{
  "activation": "bilinear",
  "normalize_top_k": true,
  "vocab_size": 32768,
  "norm": "rmsnorm",
  "norm_eps": 1e-05,
  "attn_scale": 0.177,
  "beta1": 0.95,
  "decay_shape": "linear",
  "batch_tokens": [32768, 65536, 131072, 262144],
  "doc_mask": true
}
Below are experts of layer 8 (counted from 0) of a mixture-of-experts language model. Rows are named router (the router's row for the expert), gate (a neuron's input weights, with its number), up (a neuron's input weights, with its number), down (a neuron's output weights, with its number) and show model dimensions 160-239. Each number is 128 + 32 x the weight over its row's rms, rounded and kept within 0 to 255.
After each expert's rows: "raises" lists some tokens whose logits its average output raises strongly, later layers aside; "comes after" lists some tokens at least twice as common just before its tokens as in all text. This comes from a sample of Wikipedia text that the model never trained on. Tokens count by the router's weight.

# expert 0
router [113 113 141 102  81 152 104 133 163 119 131 181  83 195 121 106 108  86 118  96 150 136 189 160 110 131  67 152 140 112 145 140 180  73 125 130 118 135  99 196 194 143 113 158 188 149 128 120 125 137 130 111 160 103 180 141 116 156 122 139 102 217 106 185 102 165 110 149  90 108 127 126 148 133 110  82 141 102 111 105]
gate0 [134 141 128  73 143 129 130 174 179 102 124 173 157 174 158 134 120 118  90  93 143 141 164 138 132 141  84 110  66 168 117 148  75 172 167 108 158  88 124 153  86 110  90  88 132  87  53 127 116 197 152 118 114 160  61 125 145 142 110 157 146 121 227  93 123 182 164 152 125 121 153  77 133 134 107 179 131  74 166 104]
up0 [105 139 101 143  93 134  68 152 128 186 158 116 144 124 153  81  87 230  92 170 140 129 114 186 145 119 157 140 125 165 123 123  73 191 160 104  95  70 133 105 140 132 129 102  98 174 111 127 125 126 133 109 156 205  70  92 124 117 125 131 129  90 166 174  96 143 161 120 154 133  73 155 114  95 143 108 169  93 128 134]
down0 [122 101 116 181 132  86 155 111 124 131 152 167 108  70 156 112 162 184 155 138 128 140 137 142 168  83 174 107 107 119 148  77 143 109  96  51 156 150 155  44 146 105  41  94 189 163 113  99 149 137  76 107 142 210 130 132  95 149 117 121 106 140 175 134 127 121 128 141 152 149 143 116 142 146  88 137 125  79 136  93]
gate1 [ 92 108 140 142  91 187 128 133 180 126 130  82 107 126 149 147 130 123 129 232 114 136 134 158  75 123 100 145  97  96  44 177 121 186  96 174 110 133 118 146 120 173 109  81 152 153 177 152  87 160 148  95  92 134 133 161 149 185 121 138 132 145 149 136 167 149 143 163 140  98  58 140 191 140 135 111 134 128 173 146]
up1 [131 110 140 106 102  90  64 124  85 145  79 149 183 145 198 124 127 111 157 120 113 183 126 105 111 132  93  96 155 197 189  77 148  84 100  98 149 142 162 153 105 143 168 117  90 118 155  88  85 151 132 154 159 113  98 110 168 155 105 111 136 145 114 178 153 157  56 127 141  91 122  48 126 116 128 131 142 107 155 122]
down1 [144 146 183 144  82 127 152 173 104  89  93 103 185 152 197 143 180 120 192  97 148  92 189 119 109 130 115 103 107 164 110 129 108 111 156 144 166 137 140 109 177 154 143 169  74  97 123 141 108 147 156 152 140 187 133  63 201 120 189 134 133 135  86 145 127 151  79 157  99 205 108 135  69 122 198 140 210 125 145 152]
gate2 [143 126 148 128  90  98 134  97 128  97 156 131 117 159 143 127 115 121 153 144 129 128  68 162 134 101 160 178 170 117  96  61 151 183  86 170 158 113 149 146 172  43 144 185 149 121 121 154 125 122 115  72 177 177 122 151 141 182 118 120 165  96 115 117 149 141 163 150 128 160 179 127 107 119 140 118 118  72 117  75]
up2 [119  93  81 112 195 140 139 177 158 114 159 213 113 204 175 132  59 140 132  98  74 139 115 152 130  70  79 108 128 156 147 126 101 123 117  93 166 116 117 191 135 133  76 152 111  83 152 125 138 133 108 129 142  55 131 129  73 159 166 116 208 126  73 147 122 148 118 151 144 103 113 107 103 177 156  91 144 120 123 167]
down2 [118 117 132 138 104 110 164 127 114 109 180 207 102 160 168 193  59 135 128  91 158 125 144 177 149 121 124  57 101 140 127 159 175 125 132  84 117 147 110 112 111 149 169 133 128 106 197  70 120 161  42 164 141 102 131 140 117 173 133 108 153 136 154  82 123 158 105  86  47 145 116 159 138 145 110 126 143  88 115 173]
gate3 [127 128 108 108 114 133 121 101  97 126 113 216  68  83 163 123  97 156 144 155 152 131 141 111 167 135 179 125 116 133 174 120 212 120 114 157  58 138 116 191  88 180 166  85 110 148 153  47  62 168 112 124 166 112 168 148 144  71 112 133 150  85 117 126 114  98 100 123  45  87  61 150 147 105 157 129 154 140 126 145]
up3 [121 147 107 144  95 138  99 124 141 160 118 219 125  92 128 101 100 134 205 126 127 139 146  85  73 114 143 120  84 137 123 148 154  94 168  93  81 145 160 186 150  80  68  91 157 121 135 121  82  94 159 139 124 117 148  80 115 105 101 122 164 135  79 127 101 147  88 132 125 111  99 164 165 109 138  80 163  99 164  63]
down3 [116 193 157 129  83 114 141 135 100 103 129 131  63 140 128 135 132 144 167 120 159 125 160 162 118 104 118 143 103 138  84 133  72 107 122 136 167 212 117 121 157 140 128 159 146 163 154 125  56 160 121 135 107 132 102 101 120 139 149 140 163 124 135 119  86  76 133  53  97 132 101 130 123 111  68 204 118 128 134 100]
raises: "3", "1", "9", "2", "8", "6"
comes after: " |", " ", ".", "%", "4", "5"

# expert 7
router [154 118 122  63  80 124  12 130 150 120  88 194 111 154 104 104 105 113 123 125 173 137 228 129 110 161  97 120 205  74 142 122 144  74 140 136 131 134 107 167 165 127  73 180 101 111 138 116 192 125 135 135 140 104 160 123  82 130  99 142 161 144  76 165  80 166 135 137 108 153 133  94 116  93 144 111 131  81 118 112]
gate0 [114 125 171  89 118 118 118  65 131 165 147 114 190 117 148 127 128 140 101  81  93 163 167 103  82 188 138 162  63 154 121 136  97 122 162 116  62 111 116 101  87 120 144 119  73 153  85 116 150  98  35 135 106 159 100 109 138  70 168 143  81 126 101 140  72 108 186 114 139 137 104 132 125 122 124  88 130 193  97 140]
up0 [185 111 162 140 180 170 114 139 167 123  50 100 135 116 156 105 159 137 106  86 162 152 149  36 119 135 111 132 123 128 155 132 146 101  75 108 194 120 157 109 114 124  93 143 208  89 130 115 109  60  70 134 160  99  73 106 157  84 183 133 130 148 100 107  99 126 127 186 107  96 146  96 124 117 153 128 147 159  96 127]
down0 [113 121 157 134 110 172 160 107 116 206  72 125 108 138 100 111 124 119 187 201 128  89 107 170 107 161 173 156  99 108 115 146 153 152 160  73 164 111  90 178  80 101 156 143 114 147 102 158 220 119 126 161 154  98 143 107 119 128 158 114 105 142  84 134 163 192  93 159 132 165  92 144 141  76 134 142 150 128  94 141]
gate1 [ 70  49  97  41 141 155 176 183 145 168 124 124 172 164 152 114 160 137 130 105  90 142 144 160 140 100 109 110 141 128  98 142 120 152 158  55 149 142  59  74 128 105 168 111 161 137 164  88 141 137 125 173 113 118 149 151 137  61 134 110 115  81 144 134  90 126 162 137 194 110  89 102 152 122 135 157  73 131 110 165]
up1 [146 140 139 133 130 129  96 116 177 152 134 100  45  99 137 104 143 161 163  91 109 166 113 114 104 152 140 169 149 139 139 113 126 110 130 179 163 132 101 225 179  89  81 104  79 152 118 176  96 103 125 135 131 173 135 136  84  98 136  81  99 150  63  75 101  94 133 150 103 141 169 196 163 103 134 115 175 101 165 111]
down1 [147  81 139  99  99  79 122 116  84 140 105  94 119 174 112 115 152 120 130 124  70 146 110 121 107 139 163 176 140  86 178 121 166 117 117 109 126 100 178  87 153 162  92 148 137  86 119 125 135 188 133  70 108 141 126  88 132 152 119  91 161 136 151  77 109 159 146 148 100 120 104  59 109 155 173 158 123 103 141  51]
gate2 [160 131 106 145  74 148 146  98  92 211 127 129 109 157 161 145  83 164 117 157 153 144 135 108 165  64 106 219 124 141 136 142 111 134 109  97 110 125 101 131 147  99 126 133 197 146 159  98  93 118 125  99 111 116 107 106 124 110 147  75 125 120  93 118  82 210 103 104 104 137 145 133 177 117 112 153 150 121 152 123]
up2 [122 134  97 189  99 127 162 141  78 176 147 164 104 154 152 141 147 137 145 117 132 113 146 111 166  94  90 144 155 139 151 130 119 120  94 133 109 174  67 129 128  98 156 172 121 127 137 129 102 123 121 107 179 125 101 169 172  62 127  74  94 140  97  73 110 132 103 137 130 122 153 120 107 159 107 185 143  96 139 154]
down2 [ 95 139 159 150  75 106 101 101 114 121 144 178 141 123 144  97 164 207  91 134 128 132  97  76 121 145 143 208  78 129 110 119 162  99  88 106 106  78 186 154 155 127 136 122 118  93 131 187 136  92 181 123 161 142 102 141  84 121 140  85 101 146 127 184 166 136 133 134  85  77 171 151 132 125 116  91 188 154 172 140]
gate3 [115 109 155 126 148 150 130 111  73  71 107 184  74 101  90 138 116 110 111 131 129  82  62  68  76 142 118 162  91 110 109 140  54 135 157 108 144 112 154 150 150 196 147 129 138 149  85 133 147 124 165  98 180 131 190 114 117 160 127 110 138  99 145 140 168 120 117  87 107 142 133 120 127  66  99 162 122 141 138 154]
up3 [153 120 124 150 149 138 128 118 151 141  91 111 109 111 113 156 176 144  77 154 113 127 115 102 135 121 219  96 182  79 174 117  74 126 142  79  79 188 129 129 131 162 128  52  69  73 112 127 148 125 101 160 126 144 137 147  72 158 132 146 110 118 156  91 147 186 116 129 161 155 188 107 126 106 157 127 130 127 101 147]
down3 [149 114 111  91 111  83  88  94 127 126 137 136 129  96 117 138 136 140 115 186 140 127 206 212  88 124 156  83  56 145  96 111 217  64 168 136 154 100 142 102 151 132 119 118 120  89 110 131  97  95  91  87 149  97  96 134 148 167 125 151 136 163 170 176  97 163 169 177 129 105 118 127 121 141 140  88 181 113  98 137]
raises: " |", " |\n", " ·"
comes after: " |", "|", "–", " ·", "3", " MPC"

# expert 15
router [157 128 132 115 101 155 101 163 176 110  40 140 133 136 118  80 106 115 116  98 142 103 242 164 134 172  95 168 178 106 154 129 115 111 134 137 139 188 103 177 156  77 124 180 143 129 111 111 174 135 183 117 149 126 159 171  75 187 135 174 177 205 110 178 129 156 107 175 114 143 133 103 103  64 150  88  95  99 102 110]
gate0 [133 142 125 110 139  76  94 110 111  72 130 150 100  98 154 119 122 137 176  79 150 129 116 188 148  76 138 159 130 143 114 134 116 142 137 163 123 102 133 136 147 187 157 162  77  93 171 164 159  64 169  92 127  85 106 110 134 148 170 160 117 156  96 139  92 176  78  84  61 119 132 103  98 113 169 141 156 147 117 114]
up0 [110 175 165 172 177 118 166 178 154 114  81  93 136 180 124 164 125  97 151  93 113 150 165 170 121 104 137 147 145 123 154 168 113 160 159 139 149 132 166 218 158  97  98 156 119 122 103 185 200 150 131 108 116 133 164  87 147 133 102 134 156 155 169 150 147 177 101 111 120 176 161 193 164 123 110 127 162 126  60 160]
down0 [ 92 153  82  93  97 118  94  79 131 181 162 118 106 185 112 119 130 140 144  88 169  38 166 118 121 112 194  80 157 143 112 111  88 126  94  92 117  83 124 115  99 108 112 177 115 136 140 155 133 118 122  99 143 122 125 114 111 130 153 126  86 107  88 191  61 107 105 102 140  83  86 128 130 152 168 111 148 111 137  76]
gate1 [129 151 127 163 120 159 120 144 123 145 213  47  78 124 168 121 138 112 115  98 166 154  83 151 131  76 110 139 132 123 140  79 159 131 140 120  97 124 124 151  97  95 138  92 103 119 142 132 155 153  98 132 133 140 121  57 120 191 142 166  99 199 115 112 137 123 110 113 106 156 146 127  89 175  48 121  90 119  75  71]
up1 [121 180 146 111 142 156  80 164 162 115 104  91 122 215 122 194 105 113 183 158 133 170  62 159 126 101 174 138 129 148 150 108 109 181 206 133 115 145 190 131  50 121  88 161 119  72 135  94 112 175 105 125  86 103 149 152 206 114 147 130 130 116  86 131 119  82 143 163  94 143 145 125  91 145 154 125 153  91  76 164]
down1 [163 150  87 160 156 151 173 114 124 100 120 109 160 100 112 160 165 101 140 157 140 135 104 154 139 122 166 104 153 166 150 105 126  92  87 118 143 112 110  75 102  90 100  86 121  92 126 108 105 128 137 155  63 163 151 132 108 121 241  98 124 123 115 121 111 161 115 123 102 164 118 155 107  98 133  84 145  88 128  63]
gate2 [142 142 114 109  75 135 139  72 120 135 148 130 238 126 148 157 122 149 143 119 128 103 117 191  94 125 139  97 137 102  92 107  90 111  95 193 170 111 180  56 128 102 124 180 162  99 111 146 166 133 136  96  88 132  65 143 134 148 107 121 110 131 111 144 113 172 119 152 148  96  93 162 158 144 174 105 177 157 158 102]
up2 [149 155 140  97 135  90 173 137 131 139 160 187 118 138  80 137  76  68 107  80 155 121 128 118 121 156 159  99 122 137  74 132 145 122 120  58 108 139 100 159 154 131  65 140 141 107 118  62 107 155 138 138 114 129 176 100 126 113  46  68 102 147 168 101 101  57 107 141 118  74 128  69 131 140 134 125 174 123 150 132]
down2 [121 143 110 124 120 106  92 124  98 172 118 111 177 163 121 119 161  78 149 158 135 116  65 184 114 143  84 145 181 142 144  83 135 105  82 100 101 117 160 156 173  75  85 119 115 153 131 112  87 124  75 108 126 186 120  84 138  96 115 101 102 125 101 119  89  87 125  96 100 100 139 115  89 156 144 121 105 127 107  76]
gate3 [ 79 160 189  96 192 178 132 151 189 131 138 124  88 138 126  71 104  61  99 139 192 142 113 162 154  99 116 126 133 160 162 152 160 115 142 157 168 132 155 100 135 114 116 129 126 167 125 134 162 120  89 118 105  92 123 113  94 106 153 184 165 167 121  77 140  95 163 172 136 157 145  78 115 118 137 142  88 165 106 122]
up3 [149  72 159 135 142 155 144 161 107 150 177 207 152 119 137 114 101 114 107 162 147  98 163 123 168 106 116 197 149 117 132 157 174 148 135 163 176 171 132 111 102 110 121  56 187 141 141 140  95 136 148 132 112  78 196 131  85  98 133 162  89  95 110 115 149 114 117 141 129 130  84 153 137 117 166 140 219 149 142 124]
down3 [ 93 144 140 102 183 145 175 143 147  95 122 115 154  92  71 155 127  93 102 143 159 153 146 141 146 118 144 131 200 119 161  96 161 184 175  84 143 162 126 124 130 125 112 150  81 105 134 202  95 120 134 142 192 154 141 163 149  68 119  74  75 112  96 112 131 109 178 187 109 137 165 145 159 161  88 170 108 112 106  79]
raises: " ", " –", ";", " level", "-", ","
comes after: " (", "1", "9", "8", "7", "–"

# expert 33
router [168 121 121 110  96 163 145 131 143  88 124 141 135 144 201  99 116  80 169 128 168 105 210 117 134 153 101 139 162  93 136 114 143  98 181 140  81 173 125 169 168 124 123  99 122 128 131  74 140  91 120  67 190 102 134 167 117 142 165 156 157 170  54 146 107 170  68 123  73 153 103 124  95 111 129  76  98 109 144 135]
gate0 [131 108 116 116 173 135 170 118  93 138 163 129 126 189 144 124 171 160  94 113 123 101 161 160 148 107 160 163 114  75 114 106  80 143  90 205  85 117  70 136  83  78 111 141 194 123 138 128 118 131 111 166 174  97 121  88 128 102  84 108  99 155 148 134 110 135 100 148 117 179 153 142 175 117 138 165 101 106 181 135]
up0 [140  80 169 171 133 116 118 125 185 190 145  88 144 125 159 100  96 106  95 173  71 128 141 131 135 110  99 167 127 145 187 123 125  75 108  80 140  94 130 108 128  83 159  89 129 100 140 149  75 128 179 109 118  97 153 161 146 141 115 129 105  90 136 112 117  85 137 102  90 132 172 115 143  63 114 175 101 111 136 131]
down0 [147 111 160 168 167 150 163 194 163 126 150 147 114 115 169 141 136 108 122 137 130 143 134  52 120  76  97 157 169 123 114 165 110 216 200 131 105 142 157 156  93 183 176 117 140  96  73 130 146  66 167 133 163  79 120 156 120 198 154 111 116  81  83 133 157 142 141 142 171  89 150 133 146 163 123 130  86 156 143 135]
gate1 [ 93 140  87  99 143 114 139 180 158 128 120 130 151 135  90  81  88  79 161 124 144 104 133 122  49 108 159 126 145 179 148 158 122 122 101 113 137  59 110 125 183 145 186 150 106 137 132 153 122  74 126  87 112 132 146  76 129  88 190 120 136 110 155 178 196  89  58 125 159 128  72 121 164 176 153 183 120 109 114 126]
up1 [128 125 123 147 142 134 117  96 168 109 152 113 141  82 108  85 124 162  85 150 187  49 103 130 184 149 185 103 105 131 152  67  90 205 105  34 142 140 127 163  79  70  92 142 149 134 144 162 169 142 134  95 133 145 160 126 157 129 150 131 111 129 108 145 144  75 157  75 127  99 141 108 132  88 110 179 124 134  83 101]
down1 [194 111  87 148 130  96 116 134 115 129 122 115 175 153 133 125 147 103 131 129 143 165 130 116 105 119 160 161  71 150 170 138 111 206 143 145 110  94 119 165 138  93 167 104  31 124 149 130 115 128 109 187  60 140 137  95 132 179 168 156 144 105 157 191 129 143 153  88 120 151 141 214 151 160 163  84 163 165 136 136]
gate2 [100 184  90  84 148 114 192 104 133 150 138  82 202  67 164  98 151 137 108 175 129  99 140  50 160 141  89 132 129 161 131 101  82 121 118 119 112 197  99  92 127 132 155 108 134 124  59 158  96 135 143  78  79 130 129  84 122  73 149 116 144  51 147 118 147  99  78  97 128 113 137  86  41 133  82  82 105 172 117 121]
up2 [114  42  97 102 148  88 119  81 135  47 166  86  79 144  88 139  84 140 136 180 188  55 102 154  83 106 159 158  92 113 125 129 156 173 122 111  81 179 126 109  73 132  86 119 157  86 190 136 127  74 156 119 195 107 138 125 162 176 116 109 110 153  95 165  71 165 139 145  75 135  67 117 169 189 174 129  75 133  68 137]
down2 [173 184 108 141 128 147 110  96 110 153 129 130 112  84 112 103 173 138  94  90 125 175 158 110 196 135 130 122 107 117 223 156 151 151 124 122 118 145 119 139 186 118 116 148  95 114 103 148 150 134 159 115 151 194 183  94 117  97 128  91 115 163 169 117  87 143 107 120 155 122 174 165 170  95 119 120 147 148 181 119]
gate3 [141 204 152  89 158 143 144 174  82 119 172 134 145 114 147 114 172  85 152 151 160  88 104 135  81 133 151 114 173 161 159 175 142 169 159 104 140 116 110  85 151 160 145 133 123 156 129  63 119 109 153 151 180  66 114 141 114 157 125 172 142 111 116 144 124 143  84 120 128 190 130  79 160 139 158 131 131 161  80 125]
up3 [158 128 138 139 194  74 126 104 109 154 109  74 153 171 178  93 145 151 161 171 137 165 130 186  75  98 132  94 143  97 122 135 127 104 127  87 127  98 143  61 127 119 131 131  84 128 116 131  93 139 139 125 178  82 114 153  69 157  61 188 198 148 108  75  75 170 110  91 158 119 125 142 173 143 135 114 141 152  80 119]
down3 [ 82 119 184 122  89 103 109 125 133 130 128 188 122 170 169  83  72 148 123 130 113 132 114 145 113 111 107 123 134 140 168  78 134  80 153 136 137  79  91 163 126 163 130 124 148  99 128 144 147 191 194  88 122 186 100 115 103 113 113 120 119 107  93 114 210 135 111 121 136 120  75 125  66 178 164 161  93  24 113 157]
raises: "0", "1", "3", "2", "4", " being"
comes after: "2", " ", "0", "9", "–", "1"

# expert 6
router [176 126 124 103  58 186 109 132 128  77  90 207 120 149 189  86  89 110 129 133 168 101 239 138 134 142  82 183 164 144 123 124 159  48 184 131 120 126 101 156 161 125 134 206 150 108 145  93 151 129 173  97 175 114 169 116  90 141 147 154 124 173  61 145  45 136  78 125  98 170  97 103 132 115 122 120  81  97 129 120]
gate0 [133  93  64  81 153 139 130 119 164 113 152 142  92 143 101 101  94 112  31 137  96 137 120 117 139 145 107 128  96  82 152  43 148 177 106 131 212 161  90 183 154 113 107 148 161 141 180 104 110 105  92 174 194 106  98 123 184 185  79 108 140 232  99 138 114 136 145 107 102 142  91 124 131 198 153  78 161 117 106 111]
up0 [168  70 160  50 202 137 162 143 125 105 113 145 174 168 151 152 148 107 131  79 162 115 138 117 167  72 106 153  60  74 135 155 132  91  82 145 171 106  71 160 173 119 141 154 112 121 142 193 113 104 134 154 174 118 163 143 118 140 108 102 112 165  91 160 123 195  83 142 110 120 130  87 121 155 104 127 151 104  70 135]
down0 [110 126 127  81 123 124  97 115 143  91 101 107 171 161 102 132 140 158 167 162 141 160 183 121 160 104 158 113 158 105 127  92 107 123 100 182  62 125 139 153 125 167 110 113 136 169 154 113 173 160 130  99 139 125 135 183 115 171 162 172 140 104 207  91 146 176 111 103  70 126 122 143 124 120 162 126 133  99 111 115]
gate1 [150 130 149 124 136 159 162 131 155 105 143 105 135 151 112 129 155  94 163 106 177  88 104 122 197  95 148 199 165 166 137 138  70 100 137 167 100 134 122 106 132 131 114 117 136 137 155 116 139 148 162 131 122  93 174 159 158  93 149 153 109 152  71 208 161 167 138 196 173 161 103  69 113 136 120 112 140 124  70 161]
up1 [168 170 122 133 147 162 159 160 178  96 101  95 139 122 130 159 107 120 119  97 141 189 212 119 136 111 163 181 113 129 110 121  68 174 121 130 103 113 111  56 167 139 150 160  90 133  80  95 155 154 106  90 179 104 150 166 115 111 177  98 146 173 135 175 129 160 106 152 156 160 127  83 163 145  99 136  76 181  90 145]
down1 [ 78 153  54 153 202 180 148 122 184 171 165 124 136 138 119 120  99 103 109 154 130 134  71 102 210 135 178 135 150 141 115 150  84 146  78 146 174 155 115 147 132 132 155 156 110 158  66 151 106 121 157 149 127 129 149 100 155  81 126 133 150 157 101  90 133 137 102 117 219  88 116  46  87  65  65 101 137 125 129 138]
gate2 [ 86 153  88 131 188 174 150 148 140 126 110 136 135 151  98  93  71 132 167 148 164  96 105 176 192 107 151 161 114  97 143 109 126 161  76 134  95 152 113 147 104 156 158  91 136 176 116 128 101 135 143 108 125 144 160 187 143 121 145 143 162  98 125 133 123 108 116 146 168 110 126  79  89 102 114 103 124 167 156 109]
up2 [ 26 121 135 125 142 141 129 136 116 175 116  82 113 172 123  98  61 187 106 181 101 171 106 193 184 137 121 119 129  97 106 147 120 142 111 103 146 189 111 152 134 120 156 122 124 153 148 161 130 117 110 108 132 149 187 184 121 145 134  97 134 114 142 125 109 133 151 145 152  87 110 106  69 115 117 120 121 110 160 148]
down2 [118 110  76 155  63 102  84  72 187  95 154 138 129 107 153 125 104 132 123  89 196 137 122 106 153 144 126 119  85 125 106 133  85 105 109 200 102 157  86 146 140 119 174 112  58 125 151 139 118 139 121 209 129 152  88  53 144 137  96 129 136 156 103 166 146 175  89 160  81  82 146 126 119 151  81 102 140 120 171 146]
gate3 [141 135 112  90 123 162 177 138 141  52 120 186 146 154  38 166 100 134 180 164 119  76  62 111 130 113  88 130 150 111 124 165 151 110 106 144 117 119  96 144  76 152 155  86 137  98 110  87  92  86  98 156  99 133 168  91  88 132 132 149 176 143 145 130 151 140 124 116 105 138 213  55 117 138  76 172 140 103 115 143]
up3 [123 116 119 186  62 156 113 110 150 131  82 111  88 150 144 140 134  74 106 106 119 154 185 134 144 155  72 153  71 144  90  96 118  66  95 153 123 105 161 163 106 109 123 154 139 152 118 114 166 116 134 146 118 142 164 154 156 105 113 145 121 197 156 152 113 112  97 148 175  77  73 162 144 174 123 118 112 153  30 135]
down3 [ 95 108 128  85 154  91 163 111 128 149 142 159 105  90 141 105  80 107 131 123 145 149 149 182 109 126  69 124  86 102 200 129 149 100 122 101 118 175 121 137 121 137  73 114 158 156 109 130 162 159 115  79 132 109  93 220 173 118 111 160 112  84 152  83 118 100 177 157 172 166 110 129 133 153 134 144 119 161 178 115]
raises: "0", "5", "6", "4", "3", "7"
comes after: " ", " |", "–", "0", "9", ";"

# expert 13
router [135 119 110 100 124 113  94 168 138 111 107 194 101 183 154 117 123 130 154 139 180 102 203 153 106 146 119 119 139  47 122  98 139  47 112 163 100 132  96 168 121 116  76 178 145 130  82  83 146 128 122  92 154 110 137 144 115 176 119 165 120 206  49 154  66 178  62 156 101 148  83 119  96 115 155  92 105 115 137 124]
gate0 [145 172 139 146 172 126 130 108  90 125 151 106  94 127 112 124 163 168 105 101  93  32 146 138 124 163 142 143 155  72 165  78 130 194  75 146 165 123 148 124  88 126 116 124 165  91 157 212 114 121 139 146 139 141  96 122 151 144  98  70  50 143  27 104 139 141 139 165  96 136 156 130  92  93 180 124 109 132 117 114]
up0 [155 107  41 156 194 151 143 110 165 145  95 190 128 183  76 134 124  95 189 132 118 143 144 109 138 138 127 119 123  73 155  75 168 196 145 140 139 110 141 150 111 150 123  92  83 175 111 110 188 133 110  94 172  65 109 123 124 148 134 123 134 156  85 167 113 126 132 135 106 100 150  61 130 135 152 135 147 129 136 133]
down0 [108 107 113  80 144 120 142 112 181 109 128 138 156 206 111  91  99 160 166  88 120 102 101 155  75 157 102 133  68  85 125  73 127 136 156 159 122 149 154  93 156 121 102  87 112  71 139  76 116 147 158  54 144  59 109 152 171 116 117 131 124 104 183 114  98 131  39 145 102 120 110  98 161 112  44 128 142 145  46 136]
gate1 [136 109  64  86 122 135 155 108 122 161 145 125 151 111 162 161 200 137 167 173 108 157 100 101 165 191 122 175 116 173 146  74 141 106 132 134  48 149 157  44 122 106 131 149 104 124 119 123  83 113 177  68 104  61 187 136 116 132  75 171  84  57 108 176 110 144  68 138 124 113 124  96 121 120 111  42 141  82  99 135]
up1 [121 131 110 123 170 116 127 126 162 104 129 190 130 160 145 119  53 141 153  88  80 136 122 146 133 146 104 128  89 107 123 108 159 109 147  99 122  63 142 123 149 144  92 144 112  90 150 131  81 114 138 118 183 168 113 157 141 167  92 191 142 106 135 143 110 184 137 107 192 123 182 162 152 155 166 130 124 138  98 134]
down1 [154 140 119 117 115 104 138 166 168 124 102 146 138 133 107 159 144  65  97 141 169  98 187 122 167  93 193 144 142 161 103 106 149  93 160 188 148 117 184 155 172 182 111 181 123 193 152 120  91 164 152 166 138 125 147  81 132 136  93 172 139  77 144 136 158 130  88 135 148 150 117  96 148  64 138  92 172 117  90 100]
gate2 [151 108 103 193 120 135 141 134 116 172 150  91 107 116 142 136 111  89 193 177 146  98 146 153 102 153 107 128 137 118 135 233 141  99 138 125 207  75 106  70 136 147 125 110 140 111 136 126 102 108  97 152 162 101 123 153 137  97 154  59 100 159 128  54 152  95 130  66 167 100  73 116 111 119 149 130 101 135 153 102]
up2 [122 146 198  37 108 114 132 124  85 164 162 192 126 152 149 119 141 127 131 110 115 143 131  99 150 130 137 128 108 195  88  41 129  84 139  95 126 112  66 149 101 140 153 114 128 110 159 146 133 113 131 155  60 112 135 112 111 142 117 143 169 114  97 141  68 152  87 156 189 201 146 136 155 138 112 123 168 143 123 198]
down2 [135 165 167 106 131 182 140 155 184 150 122 140 127 159  64 143  93 204  73 127 159 179  66 103 140 120 141  96 134 157 119 214  88  88 110 103 146 114 158 177 103 143 148 119 159 143 165 106 143 138  83 106 142 148 130 140  98 163  74 181 122 136  98 129 104  90 118 151 137  84 108 128 152 134 155  82 150 115  88 130]
gate3 [141 137 118 170 144 128 133 115 174 169 125 102 114 121 133 102  93 170  72 141 123 118 139 180 123 143 147 172  95 149  98 137 159  72 100 186 129 155 163 117 147 145 110 101 143  98 132  69  80 126 169  93 134  74 107 111 189 101 102  91 154 118  79 165 122 109 161 122 161 126 150 139 130 114 110  82 164 115 128 158]
up3 [168  99 132 196 166 109 137 187 169 160 180 107 120 151 156 120 164 151 166  77 130 113 155  57 115 121 123 145 134 173  95 148 173 127 120 122 152 111  97 113 104 101 134 137  75 154 109 134 123 144 119 154 149  94 105 116 117 130 106 158 104 138 217 132 150 106 145 142 144  72  95  95 125 137 121 107  70 152 123 102]
down3 [124 174 132 114 130  92 122  99 149 128 171 115 121 106  76 138 146 126  69 154 115 158  58 168 116 116 184 117  64 139 146  82 156 107 105 127 135 167 135 142 179 118 144 151  69 109 138 112 164 176 178 108 151  81 108  82 135  86  72 122 126 165 124 136  96  67 135 130 122 163 129 184 159 112 173 176 113  83 139 119]
raises: "0", "4", "9", "3", "8", "7"
comes after: " ", "1", "2", "3", "0", "4"